Experts of a small language model.
Size: 8 layers, width 192, vocabulary 16384, 30.3M parameters.
Experts: 80 experts in each of 6 layers, 96 squared ReLU neurons an expert, 2 picks a token, a softmax router, a shared expert of 128 neurons.
Training: a variant of Adam for the experts, 328M tokens, 5011 steps.
Below are experts of layer 3 (counted from 0) of a mixture-of-experts language model. Rows are named router (the router's row for the expert), up (a neuron's input weights, with its number) and show model dimensions 128-159. Each number is 128 + 32 x the weight over its row's rms, rounded and kept within 0 to 255. Numbers have three digits each.
After each expert's rows: "mostly gets" lists some tokens that are sent to it at least half of the time. This comes from a sample of Wikipedia text that the model never trained on.

# expert 25
router:111132119157130062145101145124135113162080176106076184122108094118183181162183167171125110088175
up19:146126142116177161112133138126177138124072070122160138142147102178138135181166115145106111122159
up20:140138146096137109104107075109098152130132114136101143104111118125128147123138162180126136110021
up21:110157106118141128149134105124104149139125165112191044138039087073177112170090226121140105104155
up22:141085163103180090115149137110142116091145122097129097145059135077161110110124167107189101105164
up23:138103175101150086142092176120151138135145146115124128100096123156096112125160112117073141083062
up24:130143128098129185136156130138159110107104137160097140137115115198138159144143129116127125095072
up25:089101124140157086119115128107175122145121157113154147106117130119155169136103213121111138149111
up26:130112152140167166114072143158134120172125111125177057118160139090155112150130116131167103125142
up27:148149164119087101155121132090204159125129138158102134134187075159142138150163103122122124106124
up28:165103110110101137140111116099097190112100139118213143099087171190110151149161125144123169126183
up29:143178234105158052130092120182163107105105154106162136124147104106141075146111189114152124109128
up30:127111132160150129121153096144117087129119088141109149090063147197136110126141140098190174155063
up31:113162180081147101123099075138129207152122141109124107164106161104186087084145157101142078151154
up32:157072124120159142099131105149149088203133158183121099153090152067126130095103117147148181122126
up33:104137114138108125133110144144183156098104145121140134120123135127111183183156124144100149105126
up34:154151169160185148105096157124141212153109129135143123159117137164068121101120128131137123122066
up35:149097125150157120136118179149184180128097167124124146134106117103120130191124161137176144107120
up36:096078184139163121143108193200150192151109137145142141127066118076142132184125173110131150109108
up37:148113175065167076137131150116135096082137123160124190131108177135143144093117159094089183132137
up38:114098116079151118102107183112130153105142153146091155135128145136107159089157097128132173127132
mostly gets: " ==", " \"", " ===", "==", "===", " | \""

# expert 72
router:169183109125146146101125123084097169132082108154142146182114114115103167066097136088146110092106
up0:116090181140143097085108056158137110166140102237122127123109087127177192132106129101148161077193
up1:206130113083120069176153070158134110145107143121195134161086104131135194110136152114200096088151
up2:122116138130131107132139059078092127095087092117144100139056124122140128113100199140155117085164
up3:102141149142117127211076108121140118062129113138181107139130090121126143135123122108125135098088
up4:146151119104112152164089077090102171068127155125123080182098186180136154174111188129128123108139
up5:095147089088131138173112134081141124111152090151120136145124104142152137130098174143126132145115
up6:165126149190168135149120091094122143142132103141213125152110137118142155125073088102116119120113
up7:120116129181128181156105074111108146156111164106167168116076170133128200127119172121122151122136
up8:184128156129130153141178128177112135133077055096141088084072168160135152149136127114104110110197
up9:066138137095154104134143143090125143068158153128155138143116123119123171119137142206108119123206
up10:112131143119151103145111148147116095094108173138132110125102092080146098103143166092223133128173
up11:150123145100138108115119152175128107116216064116203106186140111169176164116081080137149076150093
up12:192127162116203135147183117086135123098131079167111108129095098149099188107109124211106138126116
up13:129137148203121149132082109139116104091110125095123040099117186136167083174097066080113140117125
up14:174105132144128090117092093082148150133145114109183087151154113154160179145083156130148121156145
up15:178094107162173126104115109180097143177120104147205087071115128120154139118124080152154112114141
up16:108164099101162139114155085111181145123105112172138148160126175104122183097188141217151061097143
up17:130102122182108115129117156121124164133131143145113099108090099151159154073124127169153137100131
up18:113075109145139089155149105076206152174118125113101159090136094152101145121160115144174160166128
up19:115087121099193121136102143130070142134164140151172079134069126151074163122110138100164138115122
mostly gets: " while", " until", " before", " since", " However", " During"

# expert 15
router:091100142139135158100119121155146127075136118086124109122172157035111145100132093106085098135165
up0:164101129137169164121113109147122113132124097124100076123143189100114181087141101175156137102122
up1:162083087184096137077070138179107110119193139093169119163167169101145197097136169148150103141149
up2:186070142111157146113105096098130128099073185126195140156067103128186109127091131166113089062124
up3:142149141186152142125120102125107127160123162148117048144089201127119165156120164125156106147084
up4:125156126124128155121120137178165111138164149167112122075134151086113126066158136070139111119126
up5:150201121110174128130094100093150120117139157106119149134122118093168180129106130118128171134165
up6:115139154121124129079146068099044126090126130120197136135139245091140136214115095114144128126105
up7:154131122080137088162123095095093169124144187151137104126139104123129058123126097114083171145177
up8:124152162132185120173135127128118191150100139057131132135115132107128140150097124125121105165117
up9:123134141143135129083129125153116068104106104183084078108128152091147085128105133117156103096080
up10:118105113123112103145090146155103149135184178115177107158118130137099152166120119198115126092100
up11:105129152144147079134129119113097154116202088140091134075134121119123147111126141101113085139166
up12:139146133106160084112186043167168138116108112104148102150122125034137106185090092137133169111150
up13:116131120153130175124133113163123199084093116136164110149132167107109118091140143057143172102104
up14:121080169155156126143079193162141145096161091080081172104158152158197135117127154178150134134190
up15:119114155170112094084166141100146226103053135121131156150135180107122132133143145103125149151147
up16:138123114078105142152155141096118086149100129093138127104108096106146179187133138131192096136115
up17:138153121074145142123112099134145123172134119171140113114180158104161135124124088089116138116181
up18:153103100092171134150121178107155077104157134097127133067074096030173173088106202134153124095086
up19:124057135149137136063124230097075164131150140139174098167113118088106124113190133108123160134131
mostly gets: "==See also==", "- Location", "== See also ==", "- Species", "|---|---|---|---|---|", "- Genus"

# expert 12
router:151104116081122157091101102199197169103133185142155152195123181151161156108075120160105117154117
up0:195155217105175149128124089182101132117113082110087137125109109124104129124083085090149141139126
up1:170050128136140141152194168154079147135183161117176129165138181195135088091116157099104055125130
up2:150080128180116096124127118133194129099121128128183185143168119150092200126161149154079104152171
up3:174139093105150138150111098140076128112078078143149118143080109172126116154115170102147080139101
up4:180105149159106130184092088156100141097150169107130122125106140121143170147089112171169064092109
up5:159147117080133148133088170133146115180063133201180082171123167164150116085104128124099131131101
up6:143121085132161054118087106169141094147098141113122139087129173133127139109128136097181158153177
up7:124094111112188105111136108087136115174100129131149162058162138143100149111105111116120145084152
up8:106153135127161147140118153129118095144103232105130114070112143148129098131097159112167198154132
up9:161082108159156149113083101094137108161165137162133118107101132117115204123128116193132100137124
up10:120167116120197160077135109092122168151171121124179096114157169112106160136120146141119161136122
up11:113096187109159157117156072131167137136117130115102179177061103114104144141121116169246130134093
up12:138089091121114162161116182165135111092102089180105140127148133177049136107123154156106089166139
up13:141128112221097145161165115117126099243096163182066114103139120092135173139088183076141148138133
up14:138092142075112111103062168145098146134161107165128096147179076154081098115142132116122099103117
up15:172123174109108118111125114044140185141160146144114107101095139110078168132168131091170118134127
up16:140090185144118108123170151148145146231169121154108092118087145169093120123163120124097174135187
up17:120095172134117119146137139199105129107107149085148125114130149074146192104171164144106103141127
up18:082077143100165152137208097119112153091121139120144116110170176109118141116123174116132177103121
up19:105127135123105099171155084117099146128100172169136117124154136149178114127072122063116062114149
mostly gets: "ation", "ations", "ions", "ization", "ments", "ivity"

# expert 10
router:109106172176109156168147165143142127172117193168139091076143158081226129129099111160172114105127
up19:113115137150142162175143153184115143167081192117157125138127127106118185077143157160208108134175
up20:121162117155180123114147135110054127154138179182145129128090223138104101116122169044098142117184
up21:134091161136102162099183121173110110128121139143067168134101098114133156113173120154125124135196
up22:116036154112107098136084136138158100154098068167127178127113123132185143144120139152102138099108
up23:082144202099122125160121077168130219136155147159141081150120110130197132122051109115139081147142
up24:145145198120155118157092135078095164135094176107184112146086185181106130119102144103118087092161
up25:139157098131142138135226035082090178168131130118097115122125176110140189081095124179112117092164
up26:139150198126160105193112116176144148146129112099125151119135139115094119116125107090119130114122
up27:088132161152110088141085126175127151049079173170104173112143150070132074063079127142186130122102
up28:143195194139132165165107105128163147201136103215182149120130109108154143152091130166104145069166
up29:109178191082147089072152110134119079132104139172114136092122147166154113165190110090143116134133
up30:119104201110141090123116157109111164121134114162174098116120113151153100112118123152102136109173
up31:126142177157168123144138092158122133159180139127100072108088130077188099130088115164166177097095
up32:156123125118168134173099102098090145173127117199189141100145190088131125132120185067211159167127
up33:152095104086150093135113109140175159130147133133180138104107087155126146056092118114128111135126
up34:155108170108149095176170147133182105128096123180143063070148070140109172123072098176109172102120
up35:131145155136143149134129117062106116168126076218122116139142161171114173127106151102148141177145
up36:104100147154145143140119141132094074080184162137163154148088117104138105132091129149106181164129
up37:099130182130151133132122153212148144156096121144221149119138070143100104099113177153085164118175
up38:110120157164094117121128111152121153128103136170170075069105163110195103149077114162213143114069
mostly gets: " | K", " | J", ", Ch", " | Z", " in K", ": K"

# expert 0
router:120122170097137182138115068154116177143139106139149120136130096180061183092097149102103125065087
up0:118136114216134136116110160145159120142145163078139090086130113107160140151172115133105111101177
up1:153131122097106075162086182145141108114115080173109176118136155103125171125113142147141146143086
up2:116163122153135074092163119104146123129083142111090111083136121137121151155081064135077167152107
up3:126128176114109109110142159122111110070091081078137154177142108113152099153132156087111091148148
up4:112100139158128067094130098158157146122152132206131124105120155108154114123113120121136108119190
up5:141133094117135149186118138152120138144157062094102113178138142160121110159097123161113177117157
up6:142162154087146162060159117110130106113141182167144120089156178173077145130131135097080149155238
up7:150067137145179145084095094103120099183154106120107122123100085132116152058117154127134119071088
up8:153150096096171137126134105077120151158135097118140169154143121085126117092164137108118118087141
up9:159107180111153134129122147088136116116153138105107151153148126067099187117098108117160210097119
up10:168096177127078122104140137090115178131110122118107100146144133163118145109163129157120130136105
up11:164158110115144104085103086154157149202098117115128192138210147136141091133167166133118179091094
up12:145113115162085130113149163190136106171172074124151122130168123152181160117140094162122099190203
up13:123120128135134079128123107225121175127083122152178182128186120149111140116205081151144130142094
up14:076075140149143109194164069146073167148139135076150112094119131089133091104095082134103123126167
up15:088125154164122144149067138105148087142145122180118144152124091152110192085109137103112171167139
up16:133158176165161112070170139107040162174141041137118139103099145125184114126173141098095120111153
up17:104127104184165123130116124070113097130202176151134065126142133156069196114137171156137100133087
up18:116173145112098074111169094212132116206162123091105142132127109111126110117120112126093096100194
up19:103102172114130103122143124216068115092143147129099091093183117136134164112160112144126189150128
mostly gets: " was released", " available", " died", " done", " each other", " themselves"

# expert 54
router:188158111106134121099103160162125150081145122149152094197138165133126140110134159219120145134169
up0:156082143096068089129115146181106153188147131125199122147117182114181135124146084118099128118135
up1:140120137097123092092096116089142077115155095133168178158153116115177145084186190087212134191106
up2:218086210115126138097167084110137145146175090100208127150136112142121114120075121111094098118165
up3:166141157086181089177132093087123134132140160071102183136149125110120138148183153067143100157094
up4:139088143158165097104106159133150129101194121195169154113156158174188071128170160149121134131126
up5:094133127151101119122126138139155089120161099142130120115117102099142149094113193159108098162128
up6:158118108123122175156138079131132143151169137093136088152143159158094180136142148095147150134142
up7:104103098241162127123110149130128101040132100162091107122116143087167087166130142134112129137114
up8:205150176190124163137154112096109144095134113165104128066126097137160153143167181134125142132130
up9:112144103132119118166106135130112162114141102163105124100138115168068123130150189134122134130116
up10:176155137109101069103118155108117124138071116132125173139118091095157085162105133156110106094132
up11:122127139161129136117043150113179152104165116117154189128202129112136148158133100116164090134108
up12:164118143088141086137151147200105119144113089137114122131157100140132104126187125108141105153176
up13:213087186120127071125143171143116167162169094190117157163136157152120192115139107152139129149082
up14:164105116166145094206083119092134155105186059165134152152169114117151135113104123167175116081126
up15:200128149164135173107115150105113150076099141098118139164097195135096115115094162165155109130181
up16:219115151114148148149150092150162102150126085156151060104133147171148150075114103101115202092149
up17:086157140162115156066086103086109161102147190119191149152165138137120131095154148103145099086104
up18:105185165115129123146079163132141136144149126107182152148167144069136131143150179161120135148140
up19:147073122166143137123121166138114137078079098179148098138179198118178158060163122153117147159096
mostly gets: " evidence", " scene", " agreement", " role", " story", " efforts"

# expert 3
router:087093114159087104154094164160155112085082178128141109092164131131209117184120085191116184156110
up19:140105169084150110078118132156168136090157158130131134102091116127131093117100191150113128084134
up20:134057092154121115122111136115210144190126083146113046100131146104067119194075154107114145168177
up21:144112113115086172100132140085093089072125179092120167204162093182170173107106170128155129126148
up22:118176110136142181148067112081108148143255117097129098197179120159138126150186130142119092130120
up23:149145111109134146172090129103101177124101155139135147135115156141164047097097128127077149129109
up24:130128178201152072128101148193101129118074164072113170093118093152169163152128123137181140128102
up25:134074090173163084067098142131112177155127146149157147151192100134170118110124117093124147104106
up26:130126157126142065138129135125126137126105100178156119097097129080134118119108122157137178151171
up27:155151121125166186129123075161155144127130157143091138160142040131156109091126118116175167114105
up28:141123111194154143056161080182145162206143153198175088107183137127123118149127134114155143114111
up29:125050083116123119129062066107159211139090118156074120131116090112093122135217116144228125154164
up30:115069162117106132064093133117149171139139046131100089144155110126167178109208096129163122135110
up31:197115218121094121185159127193097134128088117144099129156194121157078142130117157051156116084114
up32:077149198129111098133104165163131075101060045095096121125127130118135133076131139137125094142147
up33:100128138151118129079107143120116115089097135131227098084164172156186121180148117124134109119092
up34:152145117123140079115148169106147149113124128175114108114093083103143106140169122155178155114091
up35:087105188144127097139121148142146139091124117101135066126156123114089111105096190121135130126130
up36:135146097142135163104099135170153087171158153155142034156098139182079208128233136157131111062103
up37:121134144112136145160169170117087106102135111112157117153133130158078101125147181122087110154092
up38:138112081095113078071152073123135135107106097109100053128093156119162147005086142137121211112080
mostly gets: " IS", " AC", " CD", "&", " FM", "AT"